config.toml
num_hidden_layers = 8
hidden_size = 448
n_experts = 128
experts_per_token = 8
d_expert = 96
d_shared_expert = 0
hidden_act = "quick_gelu"
moe_layers = [1, 3, 5, 7]
router_score = "softmax"
normalize_top_k = false
routed_scale = 4.0
balance_loss = 0.0159
balance_bias = false
router_z_loss = 0.001
router_bias = true
n_groups = 4
groups_per_token = 1
init_std_router = 0.0231
lr_router = 0.000422
num_attention_heads = 5
num_key_value_heads = 5
head_dim = 64
vocab_size = 14605
norm = "layernorm"
norm_place = "pre"
norm_eps = 1e-06
positions = "learned"
qk_norm = true
attn_scale = 0.125
tie_word_embeddings = true
parallel_block = false
init = "normal"
init_std_qkv = 0.0209
init_std_o = 0.00521
init_std_up = 0.0209
init_std_down = 0.00521
optimizer = "adamw"
learning_rate = 0.0011
lr_mult_qkv = 0.4
beta1 = 0.9
beta2 = 0.98
lr_head = 0.00451
max_grad_norm = 0.5
warmup_steps = 204
schedule = "cos"
final_lr_fraction = 0.1
batch_tokens = [16384, 32768, 49152]
max_seq_len = 1024
doc_mask = false
train_tokens = 310300000
max_steps = 9704
dataset = "wikipedia_en"
Below are experts of layer 5 (counted from 0) of a mixture-of-experts language model. Rows are named router (the router's row for the expert), up (a neuron's input weights, with its number) and show model dimensions 56-111. Each number is 128 + 24 x the weight over its row's rms, rounded and kept within 0 to 255.
Before each expert's rows: "mostly gets" lists some tokens that are sent to it at least half of the time; "gets" lists some tokens that make up at least twice as much of what it gets as of all text. This comes from a sample of Wikipedia text that the model never trained on. Tokens count by the router's weight.

# expert 80
mostly gets: " but", " However,", " while", " when", " for", " though"
gets: " for", " in", " to", " but", " and", " into"
router [149 122 115 149  73 137 135 149 106 123 127 129 151 157 123 123 102 128 142 123 129 118 130 116  97 155 127 133 156 100 142  81 150 182 119 141  65 130 167 144 106 117 125  98 118 149 105 146 106 178 150 150  97 130 107 122]
up0 [173  81 119 158 108  98 151 129 146 133 126 103  94 105 144 157 135 128 115 158 134  90 102 118 112 138 111 148 137 156 152  80 120 107 118 117 143 113 117 115 120 144 133 133 169  87 133 121  87 130 104 115 132 140 130 154]
up1 [116 102 126 131  95  94 151 125 139 148 157 134 153 134 125 142  67 113 127 101 168 113 157 141 108 156 146 147 144 133 119 155 139 176 122 119 117  91 142 136 112  80 113 116 141 106 118 140 117 148  77 131 191 134 117 139]
up2 [127 107 136 125 100 170 167 106 117 122 176 133  89 153 178 150 135  92 135 131 122 104 111  76 133 157 120 130 127 154 118 144 139 127 140 129 111 152 147 148  86 103 147 134 138 131 101 148 109 147 127 126 134 114 128 136]
up3 [155 143 179 112 111 119 132 141 120 139 113  77 103 123 144 113 113  95 171  97 104 110 136 151 156  90 150 121 149 132 164 130 103 185  93 135 121 144 127 150 141 123 136 135 167 105 102 150 142 161 171 123  78 144 151 128]
up4 [132  89 122 115 135  99 155 131 155 102 100 124  96 127 147 125  94 116 103 144 119 112 164 125 139 158 142 160 165 171 109 123 167 131 125 117 125 115 120 131 109 111 125 142 101 145 106  97  96 140 134 127 134 149 142 163]
up5 [121 113 163  97 111 131 122  90 113 137 108 152 109 147 127 123 100 110 106 187 119 126 148 112 154 142 116 128 108 117 176 128 135 210 116 137  79 115 119 133 104  94 176 142 124 149 113 116 136  76 160 131 113 151 150 107]

# expert 108
mostly gets: " had", " have", " has", " they", " would", " are"
gets: " were", " is", " was", " have", " had", " are"
router [158 113 160 180 126 130 126 137 148 103 131 109 122 114 170 121 101 104 145  99 138 140 158 138 146 127 114 138 142 133 107  86 134 150  91 170 132 130 164 137 114 137 111  63 153 142  98 121  96 170 139 148  87  81  92 135]
up2 [ 89  76 138 144 115 190 130 154 171 106 107 118 125 120 123 128 164 105 137 125 140 133 161 137 145 135 127 105 109 141 128 137 148 105 130 118 142 184 149 113 126 131 111 122 135 106 104 118 130 117  99 110  96 134 131 164]
up3 [ 98 118 107 169 114 128 130 171 134 170 112 121 166 146  80 123 106 136 140 128 133 132 136 101  91 112 144 160 171 136 146 103 153  96  99 118 105 125 127 109  88 147 142 132 101 147 160 151 111 123 112 126 120 172 127 140]
up4 [169 129 118 137 110 157 125 127 128 155 117 111 112 134 128 135 142 108 116 143 130 101 123 124 141 138 124 129 107 125 104  86  99 160 101 176 131 168 116 194  91 139 143 161 141 151 119 169 130 113 142 132 134 112 108 100]
up5 [111 119 145 139 135 120 163 103 107 126 173 149 118  89  85 151 120 131 119 161 141 100 126  54 123 189 111 149 138 120 117 108 122 109 142 134  91 158 122 127  91 119 112 131 142 118 117 178 100 136 140 117 192 137 140 139]
up6 [158 101 161 117 122 163 166 111 152 150 148 120 116 135 162 157 120 108  93 105 150 134 138 138 141 132 148 155 111 145 120 153 118 133  80 165  97 115 151 158 154 144 137 100 142 109  82  88  90 162 157 138 162 125  74 165]
up7 [114 141 138 184 108 156 136 113 173 123 129 118 126 141  90 125  94 125 109 110 125 145 117  95  75 139 150 147  84  98 116 112 127 147 152 157 128 144 157 118 146 121 151 125 138 109  88  93 144 134 119 136 118 166 153 117]

# expert 73
mostly gets: " but", "ed,", "ation,", " for", " However,", "ies,"
gets: " for", " and", " to", " on", ",", "s,"
router [134 112 122 131  95 148 159 161 125 134 125 106 143 115 121 187  92 110 139 114 156 111 119 114 146 179 120 130 143 145 146 115 150 163 124 131  89 164 166 143  73  50 149 102 125 132  82 118  82 147 156 135 142 147 114 153]
up2 [145 143 129 114 133 133 120  95 126 115 148  86 104 115 109 128 134 149 122  78 126  71 160  88 126 150  90 125 151 124 123 103 131 140 140 130 135 123 140 177 137 116 127  99  98 158 119 134 108 136 158 122 151 125 105 118]
up3 [170 163 119 147 168 150 140 137 151 141 127 143 133 139 149 103 153 132 166 139 109 132 123 128 109 123 102 133 101 178 148 125 143 131 152 138 108 152 128 127 188 120 143 131  97 131 185 109 168  91 131 166  84 124 149 152]
up4 [188 151 151 169 123 132 130 173 134 106 117 119 162  99 131 128 118  97 158 132  86  98 100 156  88 138 123 122 165 121 144 116  88 126 125 149 168 119 114 113 107  95 105 125 141 120 123 144 126 148 125 134 139 110 113 121]
up5 [ 86 120 108 111 134 163 123 145 201 114 110  86 185 128 139 120 147 149 132 135 149 130  89 114 104 149 138 110 169 111 136 148 127 141 128 145 145 128 100 118  98 171 131 107 128  95 163  76 137 108 135 152  93  86 100 118]
up6 [173  77 124 147 116 135 148 126 160 138  97 143 120  98 163 142 115 151 127 153 109 110 143 110 158 122 143 123 163 119 154 137 145 117 169 125 113  97 116 119 108 129 147 110 169 130 146  60  92  76 103 145 110 132 144 114]
up7 [137 156 146 132 136 151 112  92 129 135 124 110 157 132 102 143 156 100 113 152  85  99 100  86  75 164 139 170 147 114 114 157 170 124 126 122 137 131 114 120 157 121 121 111 126 115 100 127 146 116 148 146 105 101 132 167]